Weights of a small mixture-of-experts language model, trained from scratch on English Wikipedia.
Size: 9 layers, vocabulary 4096.
Experts: 32 experts in each of 9 layers, 160 SwiGLU neurons an expert, 2 picks a token, a shared expert of 128 neurons.
Training: a variant of Adam for the experts, 271M tokens, 5716 steps.
Below are experts of layer 6 (counted from 0) of a mixture-of-experts language model. Rows are named router (the router's row for the expert), down (a neuron's output weights, with its number) and show model dimensions 0-191. Each number is 128 + 24 x the weight over its row's rms, rounded and kept within 0 to 255. Numbers have three digits each.
Before each expert's rows: "raises" lists some tokens whose logits its average output raises strongly, later layers aside; "comes before" lists some tokens at least twice as common just after its tokens as in all text. This comes from a sample of Wikipedia text that the model never trained on. Tokens count by the router's weight.

# expert 31
raises: ",", " of", " and", ".", " for"
comes before: " of", "s", ".", ",", " in", "s,"
router:119078153127162086130134120128139154108143151104147126111078146141124156137131118132115084110136115102073108119133113108138076115102132087119146103122058107126099097097128125111144144146087093128149138155123146149118130135140127152099112168129127121137129107097146108102136122090166121156157151147130134139135201142139098139162091144100140114099097135121158094139143096140134113101122141148133098088165093187110160094090129119165130102096134115097156134117111124138119134139144139072160176102103127100120088148099107139111138078171109122162153137122138129136157140131133123125
down4:140189133136139137139082169158136109109115102138141149124136135095138125099116105131091117117149140148112131139118118159103145109122126085153110124131142137136072137108110145166104134100179099088079128094084129110176119104127149142159142137142149128105156122132122131130125157156130092130143098159126145108142114107084149114114086116141121101103162168110149137121117114141081124097108135134147154144179123109101149166150164079154106135139115159133123158142153122129125086179101118126181097108104101128129169128145123145094163141103092136111149149088153155138151107167114083099
down5:114128203156109150165124123118142154090119148137138127163120126117137128150123133114178151126108106125139126111126099158139129133113137183120103135084116147144104111114132150142150097138136132117176144138159148139137137134136149151085167153124100120137131126132126133135164173118111112103132141103132139087134125082133098131101110134130091106139124119118128091076157157097119120142099169109121150123173118097141095118137144130140157124166138131093193169117151119139136116155150113126156175115107129105097128105167085056133121103148125114146102175136154136144186173090151149099
down6:143139126122140122126137112156150116130087121146109141116102149138083146107109129138109062114128098121099110084107147124111159165102129109089107133159117150151128106136159114147172169148109101144148107189113119100104150140124158136095117154128121168132143159107119129160103115073123079093108116091129138153116148153138148122162117181129116133106126137087081116093140107143149111129128143137150153093121172139090154108128130113153128072133128128125165131124156150121131109183149099105129143109142153117075119165114124136141122118127062126090143159108113090117154171130106124148
down7:123143162120109130159130187139159090097114158121154127130119114119131124099123085117156162135159097102138100145130106142101111164091122117137080131135134131088127149170090159107111133121167062123117108123107162167133105077155110132102146132096132165126131137168105093136134107057093099110127134110136127147089125092109115149128168129144127139104131079109104156110139151138129126115143177130126124132118140118092117135114179140114154120161126138150076134126102112149114150139160090137119125133177106106121172126146127121170103159088106109169150126149127107151116099157139135132
down8:121156107095120182087134113083119165112120158151092090116146143143122125143105140129131175139125147123090110155134108124165162120172114127103133126137185136139150135093156161091127104119123113107119114148122155150108094128111112158141128103126102185102114120151140139095145121117139142128148156181088166145088130119150163115155110103161134111128164104179143127144152126105135107117117119152150079167119133125129104151165132114115134120143076157122141156160097142140159125149084110116131144109100129158134182107118124127082089142093157124138150093137126126161140102115133142188
down9:121127137118139159124112136103150132126086089153117117090155154111170170130105166119134139088115106140109125129102154117127098082140173166141141154099131143146117120154157148123167138165119140142153142150150099125118142133103117151149127128143109132123111166184143119113108108054119110127125087160126117155139127095146115119133121109133173132118149105114097131138161107113133090101118106109112159154118112146157161138140123095167123108143138129100102154156118142123151139070101149169141121154155162073140116163185143110145082169143118120118141131116125105075086136106171163105
down10:171141117183122169140122149131134134109163131108156120133136144175138141133121126110106132133129162165143125143099154157122126146106114144114153169104124164136163137192186125153112099167127120109138130108107101096132139142109141133125136106133136102146141104112128079138162208119120095131115078134100145123093143122170103141131079125138115152130169154136149101121114121101117162079143079127137118078131145160133122122121129115123148142111125148124102130140150135084178135142130139125160146076108130132130129130147147097146141105138165141156134158179158162102161123067144147114
down11:128096146147106134119149116133130085120146132134142151134156117123151084092112119087143132102093143087137187154138112144115175140152114181115132116128137124158115121086122087154149127120149115187116124122123125172107128118147141116121174136147123140121098099137172117085140154150118113191151093102133135093112124135168106107096106109151116113095119114179149137083145136114116112145067151122116127121141154128110158114119143139079072135113077147136137110133145108098117119129112139184139149080107124096154126167142156129095152116160152108137121171110115118132136096097124121140
down12:128147106115160127154126138116067088069151119094118096096126068091141108124089140128113132130108128091155192142098112144135066081103135103095094161160126140109115160113135118128129120128112144133115134107096098108110106141126135143134149120109120156123146122121145128098133112128099072154164104120111118114084109102141094098151175137125157133109134132108125128125105124138100104140101130136156139136083112142112200124136128184163137120133085126127071108149084091130119132105151114122136112101163127157134124154133147102130098139141102132121106121109136127151172130096119093136
down13:119138071122136147098133150122139133127152164117132098100166134119114148151136129128099129110171133140147113106132092139182144104157102074111105139122160146143088106096150098097076094119131143126151118119170139126093139125149136117134138137148155112108124054103163115141156135130118083134152116134151176130106146148158155175131105079151131130113108103105110143073136143137060145117128138143095130079128118128138111143119115105109148149163125150143133133149082126098142143117082115146132071114069143109106092129141137155158135141127129147160104147114154130135145086113110109121
down14:120151117116112173163130132110115143129158060118161174155089175122134133158136138112147124130130093126141139126137135123132129147093126120131098106071138125165104089114159096113141101124117155181137125114163115135124156172106124126100111119122117121137107085121185111136091147117174171137144123150064148133112094116170132155128127110109145139129123154133152109125115151103121114162110119104145159116117133067166145147118132158121112158099128156135145131138129093139117099097093167147090137101109110128159141097149098088115131086123139081118094163129089104129097116133118165147
down15:130131140130124095162129124136143112166141111162124127146141122105114167150128106143133111129124101081105145161133097180108132143108130186149093126093091113154096059151153131081114119109143136109154092109150125150137134110133136109076117135118137078109130151157168150103116129107137111119132086122160125103148111100134150134128111139136133145093163135114124160165166134148119104134159157131121173133165087131140173131148162137164103145146141092128143132108141097119114138120121135137127113104122137051110132079128143102114123127169151094090095175131101128060156135128135113129
down16:149133135082138145096133119132108085094112169137167124126106113147097121134082097124147112148117167153152116118103132136123110136114129135100141110090116175138148120115175088082154135123094153118144118154151138123101149132096109088156122153087115121149108131137121126118139159139146156215136156117131132115118127159149147133119151112120134128112108142121069127138119077128120134166132134102128094079108146168103166105128161110129151089160052110098129121183133134135147103123101139127132121122114106136123129161108120125140163087124168110181098110129147101142117157083131141145
down17:142127062104115105118137122119164157128126076148115148160113122104118151117101096101140125148115112173123129153162141116097138151126126181106146171119146147091132162126134179130106123133167127132138143144114139092177122133144136124155096137111101131140121166165116168170139116109067111066125161144149099156094145103074089139123130103148102159170164129128155110140119113130146123137150143087118156161102118141110114151117124121121132161156139126185157155158136140114125114158128102131143097141134143112114111135175099100153112116100119120129090119115172142128174135098095127126
down18:165132093135161140090106115142121136149103116150138161108114147134104105114144086112102146107119120132131152116155136164119157125185147123136134131126118154120100142150181129173134175111158139115106081124105133169114124132151120113106124136137160165098127154129174117144143163129140128143123093113122163151113130126114144120149153112086153155112112128144121125125124122119114140157106138116071066087095114171080152104160154126153097112117117172126104065119126152135181127135092190117115124130154160174167105134125160160130120120092109154147131169104090107118122115122124155133
down19:159114130123154134075099145110121110141151116082177076129163104134139137154154120096123146126144143124135166132147139174165121126109120099136099158151158099137143102153085117117130157143132092123156135123115137146125144130111143107081136123143149131111148114101160166147091126103123155141108126123133129183127080158136179125166191155144114155120181126102123156084164095172114113123108135187150090130117149151115146151133135095131136139073148127120150120126133119111132087104090116113105091129129091109115131121112113152112086106117148123174144118093117095141115135158104137111
down20:139101109113110103140149105113136114106132083143096134114111154134134161140144125130104130139130156115114126127117142102134106090131148164135145145126124156138166125156125158088118144101087122110118153115128085134129122136096151098118081111107114123121192139086123132120126127109136119130143164118124050132171179119093108181143130158164144104144151110126093104154131068151138161151126140076136144123168136090128113130134145138135158108104171124083130159091136088138119126139126125135118140121210137123130150131116123121133095122163150091122177109125102126069120122135147133075
down21:135097181144120167124130125152133152132170132123180149172139135167114091126116144137102164148139157138125117110141113172094134134101137129118122108131123102168148108115157122092109122122102140058109158140146120104147154152100118114098180115103187114152130096130151142111096159104118115114146109150109150127172090156145164090118139177118180104118088130148183145145137122172133114136117116100134107145142126112126103178130110124128082148073123126081103154126129132115125156161128129099135135134075104124143122134101130138134120131117124166112126127146133157124104088155124168107
down22:117132118110177158110162159168102117136134134114147136154105133137126160144130098122157099103107113105136144149128167139115124149136136118102093125082064156130131132171158114134083137125091122105155112130070152129123098129120103131122100135090091130141147163122156142133094148137147134150132165109092117155132158134130111141127111143155160137111123102165164107139108110195153149114127112077156099113135115130112134127145120084122106112122121145124147094109138089090172105089110155118125094119155118126125141110137093155181101076136156150147175121095087105140113177159147136122
down23:117146139103133112159159142145136167114111075099117124104076125154122129108137147131134141129141123121136088150140097125095126116124136142119095132158082122127131131117103119186097088140124107123119093112113162167154100076118124121164133138095093104175129134138123101166181097148106095116117165142136124146132134128083113159113149145141153135132119115181134107113043148141136098145129140105100154152138098130129102158103158134090124138149171120163117163134113087133096127132103108146133133116128142116112179111149135174138143116168134163150129136143136099163151100135085104088
down24:145128153129148119102123107124135121187090130147179162134158112124104120159111088135122130163130147136126155153198082103111122100119115115123106148090120133093141132118093167127145099108181134125140159137124150148114122114157117136125110181118132115090140109127121124182134125106110124068114100114103165132117127085114116159141133169082096178144130134111125182143124115146109120088126203181119125140094094082135100105177114157128131112105163126128088104113112125125135139154115123155127128119117102110121132153148103113144134120139118125136097117128170157126143149107113144147
down25:135111145120115118140092132088111126160136078128127105125108124088155163137122132117160125111079153153120144093137099107156075157162130157071101148102140125105101087138121131115120092133150159162148139159136150094123170103137112139063119142146105135134120106097147120080116121126155131113140106140132117136128111099126100104157113134086113166117166146161093137119174110142119110094092140139141127101159130126089150126140121093139156113198128100120200112113168145108131144178132136134129112133094135136129103119135144135111112117151113099113135153181153161159126153112102111117
down26:122094103113131121120090115142087120104142113102104113135114127112136109111131106070183126157138135133103139100124140123133093111133127051135127108127157068155123172154111113101136144128145099132126097143113153098119117074156127135106080130148103123106132112106109136138099120109141125132080126130138068188105120163119162133109115144132149124137106112130154098189124113146137124109116100149111125113109147131131148104090077115116109131101123115152120141168134153105145130150072167094097144122095140082122115130117130145105123099154110170121143150118094100152119124181092104161

# expert 1
raises: "===", "After", "On", "O", "|", "-"
comes before: "-", "|", "\n", "The", "==", "==="
router:131127155136106120162138147169148148150145123168128133101113133099125086153125133116083124148131171141112128112109095117149095103150146159183116164154136118109131146162118155099079123131139162144164143157126104121140149111150141106126141150134128080108162108120103134149110104142144112098119116146129090095148113176134168140138112124145102186125137189140099170134165128088087112097093145156112144112134145112111128104087103124112147118179154125117099161100134138117121096120085125134128165129129158162096169121143099126136131077167127113154096128130144140169138078147143111162
down4:135116119144123123178139136148149179119156139121169107142091085174141121154157147180126106104103122156097152122164110128127173151128109125123077107150139146094167111170125100163138148131125144164135123119130094130132144114157122131113150116108138115074157069093108173189121102103138084140102131103121161089148098114122149157122116172159126112146131117094084114160136154152125187138146124130156187132105111115124109115124100131142100118114106161133099114130140157135093130122122116128112109097155131106094107140106133127128089124136139114085155124147110144149130137157123155157
down5:187136120078128130189150122129100108162101124099196109128145103127117112120158127093145138100112139107142121129141107086131149107127115084155094101066116122136143151111127110137116116127102146127127100125152181174140118075120116103124139132129115125108139133118150146115190139135158146121136094109151139211119157130128104134088063136133155095167089123123095097130127133151115151109107149103109119144168110156128153130136134136142122102120108159163133143136140111147121126186117130159150130111140125120161116113088086128153103121118148111091128112105125151128144126109166132103
down6:098172120098124137107121119092120114174148136098151091116115153101138152164117117141131143085134106115166198125138132165157109168121110130112108133070125133183097136123146138115122099159118163109168130108149166143131109126163144134112127137144162128154086155154142125096123182088120160144146132138109152149155149107114038116142109116119158112150151129115140115112139096142150107108130148126153106118131145141141156131137136172117125096103118161105154131161122127122153106138141130124154142088100116121137120167134176120122122099115132123115087115130119120132135199107143131068
down7:113150125131135131161099159125125144125170101139124126123112166100105125117109144121132181158134128150081098093111139120127135126166133130154117120131149146112141124162129097139149095110132137127084102175144121115131136141122125151131125134148109095098161119117159105128082109155084125097112114134133123150116091160137161116136136098123138154151145128109086134150160132104104089147105112123130139134110128138065126072161121168113118130183091145101111121142108142103106136176145139107135132167133132110077119140218126113102167118131071151117152105078128094112109098130089144158
down8:135145193134155135107096170161166111128072090158123166141127075120121123132139105139106101173132137089143162134122123119138151141126149140131146156102146090122106136132130143165076135158093127174104095155160115165118138144176149145138152162104131091097168124081115130143163151142150142098140134122097175142164146114153111154124119141133159149133126164087152110154122132145092146130143126121152092106092145145130111118148106152103139147147090090117098137149132142111123128140126125117104114103202134121106126134116126155135116155148111163149184142102114131150095108152126137139
down9:078171123122087112108111129137137124128157154141097125146148165094132120145113096194112128133169091087132136145085138143125116112141138108148112133147172151102153138112120101095140103133123122138099131148124131126080143115100130157131178119151138141098172092126129124103113137132109114150083102123142142131122107081092184077152136102115129094123150125122057158121136181094147136093149117130167159101136119108156155145097168167163131132164151129128149116149079115114128124135130118154124141118166140136131087141093097139119168166146107134147123149146115142114124135150151154156
down10:118127111124135135088103118123136144133132127139091129121140146170104108144145182128106131124155095144122115129129158096117132117124112174109126131143127109111151137124119143147132129098120141156135139132152119150140121135186169128135124135126166125128133146091131150097091105130134115136125128094125143047114139153164221155113137109162142146109142128112078133190079127100119101116110138106119104147134085100156121139120178138138139151173142122078098091094116129118111155120161150129092125136122101119127129107108127131115136111126150130091129123133108135135105026146084153099
down11:133154124152109131155157111149104132146166132132157124114123122124161117113149068166137128134124115141147122136120135177117161141123130116124113128142144140126125167130138137106118133126129125149149082146078160135102164094138135125083135159115113148112147099152117150130136137118090104109152102113124138137117127134082166113124093123130109083161183148133055181121197110109125163162106103127117147161108080108133140093130101108128112104139107153144123116116138096150137147132150095115161101086120167154134101099124080111144085137065161121109113174117110099135176131148124139122
down12:117116136140135109127096140091142163171106142114096144179169127136173127134100079123144094120106143159140125129109120147128118185116156136145109130100099120081142116152159167111120133133104111150079140100152127124126116142152097128123145112110120145124131140174121147098196116163132137077146129124102109082180096070077139121160140125132112126101130170171174120118126126148116122118085117149182149101128122113133168150070117130134128166113165101177126132138142122119158111140117132103152155116132148103144159144162166110128128135126137109150141129133146114119147099157153115118
down13:114111123120092107146172093117146129109123134133126117119146127133137100146120114166150118133166062087135132114161144127150130097123106118133117130122103110111143105102135129114091117134137166106136112141135109157145138069070153118124161141125097119104147108110120078106101155113133095141115102100179077129105120159092145121179103136092117094100120141146130091111126138113126065126141107164107127072111181172122131125140113131124119135132138168095146133162124133177127132116091097112115112132113123171140118129092129145096153176152159108126145163111128125140104142072170136151
down14:093096074112100084084174124123118139060176133096142111087133113165103139141144135149107144094109136115123133082103157138124133126126108116129155092136147169100145107170160123148115111131126114134142097101115126114108117111167124150114111129171112104160146107150102141152088093138151137161134155146115112164124134134166105128118156094169122103185120165121087133145147148165100125172104101113113082126117104115141116128167120138129091131147144135112140127149135083117071134154124110124093132127131158163110122104130098174142116122130150129122092146110131123127184110139116153150
down15:145129141156164146143126166146127124147139124118139118114142108110134097097147150108133146136126137119108096124109107120178118120115156151119167123138115156115065165152127127150129133116123103151115101093110132115152110177125120151128138136125148132146048097129148159141115156109147121095138132126121107177175125126129002130141123129163133122137125122131212104082131106128164152133159166152099129112126123137097114171155092111118123141090134120130180107119154137111143137112130126171151135110132109131119119103153139102127110118161130151138158120135125107141133173093124126114
down16:112105158123136145114090122111120174138129144140087125132114123153156107176136130150117126131119112122127126152143142102120121104105115155122150143081118103134193136102130124153136125091121117126168145138119116176137118129126154105114148130137092078113134135106158103128096105158153127140119117153146165153116140166140147137151127134112155130140106109153062090191110136114049104125112149101123136115111096093148139117130143077103126109229138144071091115123116127126088131130141135114128129152155085108119140123139092169134142095121127134118108087138151155144096104117117110123
down17:128093163163113160133132101121141103121149131169137160125080158119176090122170121132142101166096144161153130115098080117151074123155109138126130131110120122110116181131127125131120135085130112140122104112111126146131107104122119141097143122107093099118095111144142150138178117137152145162134114079101145114123129137077110139107137145089122117118121108136137126140084112158082107102167171126146139150121137123138094143087175129133149136165132133136160122138162154131153150149134089088121129213101130120145177130152122114089092129131127092089146111129128159123117145092150107161
down18:089126131138125126205163136127098105116149081159166137143140131120148141121137119130158091132155092088125126151131126090106109161137097095169123109085130163149099148142153116129129137126128111132115143148133144131108125097129136110092109116140131118077145070123089131147199141104145167122091154107157120148132134118139129129109079153121107103158114132122073101083145136152157104132107139158164136150143170086141143108159127150095120087151104132134163139138110102127126130128111139095119153137136094120122109134133095146123123099096159080116110173128146098181102129097145148118
down19:133121145134144117132104117134146154126112123134108116134123101147152108126114115120121119169162162143122139126111086152148106103132134091127148151134144122156105147126157064154084117092141151173113114127099108148159123087140129107162153120123160127146166100130177113146120083142133141128132154194142183159131141150150185111183143139141156145142071149122085104167104141124114069104114124132125167112154109133116133106140124101138138103114116108105127138140084139120093150122106184103119125148169111119135093114139131095168134140147107161080087140138138101143089120132096126147
down20:091142122125156144069133104161132105162100146088097145113088101091138117131151100153132114120140119133123111140100098162098131161111148118123079154131129112118133130113130126111131119123132083128115123117093152088123136099110123112089115091130148160134169112146094070132132132130084143138126117131131140051126157102158194157140144162128122126125125130191090164149119129146085132143099110139182134139155096096136112140103103126127123136107120127113112120121116153153154125100142098110126137114109145156130099164115116126122118177087134162127124147099118134147114066193120101120
down21:089152120101096112093133124117160096154125126099131170168114153104143149119130154120114109083136059143108134123151181176132149130129178138144120128132132116147098135115133121121124093135116121098132136162124101114108150115132130124144094057164164166145168167110100114098119104130100127149143145159133105053104158126141230145134140116085100125100131125156132141130105087130149131121114111146148113123133075112141109125116122106140146126110137135130105121138127132158113101133165139132108160123106163135139123157127145179109155151126127144144108125139099118135111090164124139149
down22:163168133085135122152131156127127129169157135113127146121187109122135099131172126146153128154135149095123118142116170115121104117158125136106170110175112119098119152136108147137124118111114109115117082141111117146084127127166155124126109070127132109130088153171146120112121130095124098111094128112134111125073108151100098149131166146138111111143156155082131125155115115161133147116134099148106146204142106149097102120100120126108166153143132152130107145099090145165045126141147126174144109156124142109125147113157127151135114113151100122086180146079154130133133130139114114125
down23:113150121055100084159145111090116156131091085166142112103119122104159143132143131122104130101147133102129154122145139141158118153124122079163140144145112110124114177102117115120125112144117098112116056132119116142149132067129132102146088133147106141086168149134127157090112109110110141092122097095121085105104134095117152126162098132110121100156136139106094144132124167107147110122150129121140171129131116165146109133118079105146145153182129144129107143130115147152136123140127137132106141128165181125128116145116122130174120105141100099156097089149104201149129135132124169122
down24:135134128110085153135140156157120086102144123143141154145163155106055136099142175092108160144146138132132154142133147118116153138121143127151128124161107136138145139129113112141133142136153128187152115148138099138132117123174116091108140159086118133150197095081105179146137106143098103094134122110144132159115086126148187161100132137083119149138132125107064131100133160130157091126056091133115129125151102125103099110152128135157130139176092112132135109108143137147104112131102145136130147129128138111143146154157082130146126147129115151125179146107127118111146080143127130122
down25:126107147100129094095110156125114129161125149123163126120126091140137133154174152115122124127155161095130144114126141126151147089092133106142175125137110164159116117140127084104115122141114087157080142134094098077111121141112101142125098147099161142115095160119148117108109139117146138154131115121157148094153149133151128116126130097134149136140161128171190175088099164142143106107119093115132151092124133140143153109141105121161192192109139152147133123179112139096155112083098127165155132126155106118143089129130116093119100104125119130186162094155147117095146134108133139141
down26:142109140127132116098116108129131110154118096116094097116163107150077192101114096204125120131123112114124113153150126133112112100101099179138107145120131153136155142116119196151082092093163119139098160146081077146155114162132120160179102119123119099126145142112134145120147106141142113092073130087092122111079138136115138157111153133163113103151126112119155103127155183154142109151159142115109145146135130155098109128131124099108135159162084119152177113123115120138134134131111128133113114148159125112093114112109104125157130144126146147121135104167160128110082144129119139124

# expert 24
raises: "\n", " In", " While", " After", " They", " It"
comes before: "\n", " The", " He", " In", " It", " She"
router:120124154133113110157145145074123154112152155104134153152135100107102116127093099086107127173137116127115149111128125137102092136164155115126128141097102142149146092124080152133168107111100145149136162165179119114095129122133126128142164115102163122086158125096154081123126135124148125163118150135109121116077142148125169166136102086106121171160117101158133142154141122106120128104160120108141119076134129144137082103092130128156145163138134112127109148175133113150158101137152165176121151128130121159099087143138103076153174099156130130102106141073168118119141124151116116131
down2:160098141108140139140157139145181107125120137141071099143130172144133125093143152094108086131127130145131151139131105168095111153130169175151132109130080135131109114134134172147166137161116127089155218126139099133146106118108137095140141121133100144136057094120110124131135116140095101103089158104123154162144104090118117138183160170142132128116140114123087074125118137154136116121143120128106112098113128116117103128162145117128141105149146111103122130148150121155144105148141157134105131121161131069139146112113108095133126141140150171162106108168118119135147165126141147165
down3:162164122104126100136108144108176137115110088152090155121126124126130110116115091161094138108122134098160096126124104138079158181165145169141123130137124133108155103134124137128118169154095082093150104120092093106138145113135112158165138109108102117132128126147141096119127163121116106087116122151142155157125104123100126144142155130144122128109152091141106108160077066148116162095137147140130073182099130152080139106159131108130075146130125140114177129108125157133163136120149116139138119106112152106133128141106111151164138115129143149128162098129148094136136185139136185141
down4:144131169173138125090137134145119098138130134118138145140128087147139106137092133104152130115131123137143142149118106133083152144113087124104094124141140161169103177124096113109120132148188139145170118125129144096186101151146163085107134140142118102119111106123126124122146157079134159123146153111137127147123131122135000132143110157098111139122128113141159132098142124113122143120111120131154114152163135142133137154130156120110113064143089118146167112133113138126158129093116144101134157103117098109133131115131142137105108143119143080142172128143150130124112151144157138139
down5:131112093174116128111118101152133160120081081083151135108142148151132134131110103115136118145139142114179111104132100121156106092087153174127105131126148118134079142119144139160155127175148136145162150151115118087122123107054088129093112129141155146105133145096082158112138150093117128161137147137106099143133111123135100144122147105098146136092134140158119148112124109138127147099152115129166140141121129105141130113096152117130164164098168095138114167178148116138146169144157142157153148110161132127120100150124127102185105097133103150159082109123097118133175100113097115115
down6:173081122170121116131094113126091132120136127141147123166132110145113107138096140116106122063104148090096103130102112070135125146180131083135148110105096110123124154135096151121178178126145133114171146179146121168082132134145139132100125141104137080105130119105125121123163128150125154128083097101184125112118131121105099177167112116149101149134153136156142110143145113126135128086147141163147111128079139146135123096099155116108139103139115131116152157121108115113140092144119101110114145131126173135119154187124090140131138153131124162111119124144144173129105100078108125129
down7:140130133129137116139103104091113100120123177156133147158109171090128107092159121103107122085128181161113149073154137094149141140163092101154138131115126115155095140116109109105154106148095102112116108161092157149170130106117139139124143093143143107109155148151130104144131111134136116117095155097152130145132132133145169096107108151101135134129130148145135127195108096121100081101128125156119101132129147101155140119113099147111158183109104141124098176092143160102186146165125147100132115129137112156105159110066152083138144114118108105130119103140150123120138114143121102176
down8:131146113156152123093110147185160097150074148127108112137106124119155128123132130127110130113142130168150101117114098152113157096098175152091143145128098103122082118125090131109145105112134117167124133086113119132095112146109128101100133154158117144119157133150138118155127138136084116123131118127104146089137117147169128111105132142123076138176118178124218130146169130121135118124133110095132118087144115108144124161136163150097188142144164140150150110093120122159132115160113106119113146163184144169132080150111146162142104139107127107146149119161143135123143092148095129102
down9:162124141131119167096136121164162104139156116143130156144144121129100177119116131122142139097187118136147114124153131123096119115130154104113120083091133137108126118144106118188157131157130116123131113165146086121151125118135171157129128111106141130093110122091134127162141132117091126127125133140157139134123146129159083138166163138119158128145144095118128144117129125166122108127113162147105102112076116119147136087140124123158097126155103132143066105119157131169134151164116096084104157155141143118125125134157071086162125168110166136111203097128185081123141136117091143154
down10:128142136160132147165110100088109148109090149151096119105156146129086097121155106103084105147152114118130094130127167091131103105161098141160165075101135128125102145119135128133118134116094161099122127156136115153077160113072095143142141125178145121106115129135116146100135137144131103096102107108105129136099093141101131140102131080125142126138124177095132134130100153113132148149114115156112121119114113123099052077053154129121144170094134084148143149116144153108119098126136104115108080138112130131146126128095144090108130108151118138135160138168083137137127143135120122151
down11:151107105092161132108138117154107131143134123148140116129159136133153107113171132129118097088119141154134077131148199118103105115090136111126122104105117108124127121113168126118166140150150117162153133160137075114138083182089104171132120120087125177084140162110131163148128122105135128102103074086145105206123117126117110134119160142107143102145102134151117142149125135113134133137108094106160138087132110156120147111131156124163099132124157134130149129153143125157156107162089103160149114128174160123128098111136111125136152152096062138131141154156141143095099115115127126138
down12:158107139153115107106119142132117130127109154118168132140157129119134137133100134120147137163126088131142130090150087158125130141156141094138131127090095119126148106070123141136113149144142157156143094125131089121120079119109140181149146089102095070136141086113155168133163138152120123132170099139108061089163156120136086119129091133117118162140111114164118146110137173093093092142129150155159143091107109112100138088152088142160092169115126097130141107125115110133125117133162122144111101117151149128093112103140097109145158131114129159138117126107120152114095091160163107083
down13:137119150110144113148132115120181148120114112141141135111150095129149109149126073096130081122096147122156095160160102120127157126105074163140130133121167146165144156158160089114098097141140137135099136089149154113151167136169154139114158139119082114115148139163070125131129083102161144111082134128107166159154115123160119137118096111127111121107154161089103176123130127119183156125113102138108184164148129156149109120132159146111141166151135118093135136150139110141141116112127109141168129151135111138129149129166147126126119100129154161141105174139158123100149167122081125106
down14:106120178145124116153115175135166153142060119087092078158129126120129135147153116118173111094115125074131181149119113148160129141144130050125112122111141117156128107097107113152146116102134136148160157152121135163145142150139062138161165115101121129124114154100077098117099132099146140136164102136099198156125124137114147138170121141118144111158103134126151103103153122150115126158125101107127151136118125113133145111085135110161147108114115119109115133131093097109142112141166096097131162102156097097130091118125077126117163137132166116115118134133132133125116124142159120138
down15:155109125136119105102122126119158091115092107149145111115147123138115163118183171133091077123150085151145144113110114177116150163067129155140118101170161065148115128107110141139129133143101138133142148124110132117131125154179094075156144131109134147119144128139124127126091164124081130119146106117153140131133078150140091153098150135133177121169107095135107127128071133143117119147103105117128138132107072137126152121137121169155122085113155148108133103114131157108156155139122101117153105130178117124151154110128096113129145105127201140127112127150155146120137134110172109146
down16:104153086121133110153152131105116099136167131138098151115155159099103092128099133162126183142154102140134144141133135130098077123120131134130124138135123144123131129171164140097136109069133121106130150119147111126099077148111140112128123145137095154126145120100092103164136141107107130119122140096162172099141123090145181127140145142087132156105141114072089156057133139092153132123094131125164157113131104134108081120141167133112146093197112113101121132136124131160102098096141128122111150177082120126095130128124112082150136137094101111128091146148134109122119084138112124125
down17:105090116101091164145101103145138108130154087089115123116149185126155133146121104140150136105153102113140137127073134096090135160120127122135097163150123093129097133123142128121149121133145144100121119124087136135144132182142139113121108112092096134084142135124151127115159145138095131125169085119124142145157138111108104097148125170098113127167123080149129107075152155144159138126142146107133161167157119108122086163157104123122090093138158115104175115136138098115088124125145137139087211132129126146130156105123130138171120137092145118110126187133134138153134153150133101092
down18:130111105081122065132113104127118155127133160143167113154091081137183153125109118123117128135118144155135168122120142141164151149158126118117122143136141112130139098080118122150128128109135138126186106165125111152086108114123115115158146129094137113145136138132180119179107119143097133129130134141150096136080123110135155104114108152128138152143152096124128126108124098132136132110137118149108126098119159132091147115171025110118134113117109166112125098135149176107131111076108130150152130161148120174124125101109126163106130134169110122071108104136131128131108147061121161140
down19:134119140105111113130110133112096119158104143129106103125115139165102138135184142081096109156169148121156158151101119146137116140128145124116165140118102088096167124134148149130116122120077119138072115158124140151119106113155116123118144111098140146142115127112163134125095130146144097113140119136108112064131131118160243132119136095132173143115105135140106142148089158100142086120110112115094095118118101108110101114092131141166116152132159103132081129140106120165113127123176131136127144134147116121139126145119128093113121135143153138132106106109103109165094044162123121138
down20:103192141145107154123124147078103131097127172153093131125110137129147167137143140128089129152067133163126144111126149109133138151109149161162155141126090131168098132109104139147129102151093113139090089121161105105084116104105150129158188132129147113136158103130108099171108127122111115107181092137119170111109129159106215129125116144152156149118126153122104128093108121122104153133118135129145143156137173103142138147115116107136099145122080143119108138130116120102155128129101141164078145137093152103149124142120137087138123117124119137143149148067125112133153107147105143097
down21:144116141167170180104137096119096160125141133135149116125114118151094127093118085111127158112157097125152110123095101154118136111114118107112062111152114101149164127131139106155128149141110124165100136113137147117130120137107075126143153147117092084145101120124158098143107127130118115138146165174123116099161169116155152096126123137093135139100119161153125185126167107148093154163073129105148094137159155134134131127088110157100116120106148105121112135112104077131122145145161091076130163148124137130133136104116130176143114117096175100142130127090153096128105079124157140138
down22:078126112158121123100173091145116108148099127095133098114142111114078138112095088100163117110136115160124097128130117129114123107086130131114116147107141125129126146140116124134157128073161118093199123162132150138104125116128187129146113131172099110107075104131136124139150148110115152130119116128125120149105138117159066141139136136108112142137131145125167098093162126155146180118128120104139128148127121132132136117146126115124164082108143140135141120169148131116136107131118129139082151120096125135125119142098154118137087132101135083086227101126141109140108188158091115125
down23:120063121132138106137115113170148106128117117120128135121125149106119100134141101109129120137139148070146139111146099118120100138124118141092092114120139147146155146135149151088147209133158160128171157119123144126092101113103128091118149169137079136127108142144085084166132093115144161129124104133090082144135143076121100109137132133117104157100108124142065102119151129150110125137115174074145106087116125130147120116158116074108106110158112113168155081123137091104133124109135119122139173141120119105136142112091122087128121120141150143133131089140127103134123189150136116113
down24:119139121153133089133123164140127102122154119109140114151141144148129118105124093119172142097149133139117105131130111121126160140137121126139119116140119166137062158126110122128099128127176137129202110165129141117135136118159141119119128143133142137119151121107092100132171142092128167097097127116159081141094133128100001102138123167109117127107110147114132126122152119163115150165148121147135125119134165139113132099142148134102148077101097113140178141127090123129159143118125104104149156123132140151095095158131170145131098132121119112167192155135139102121144179137139120128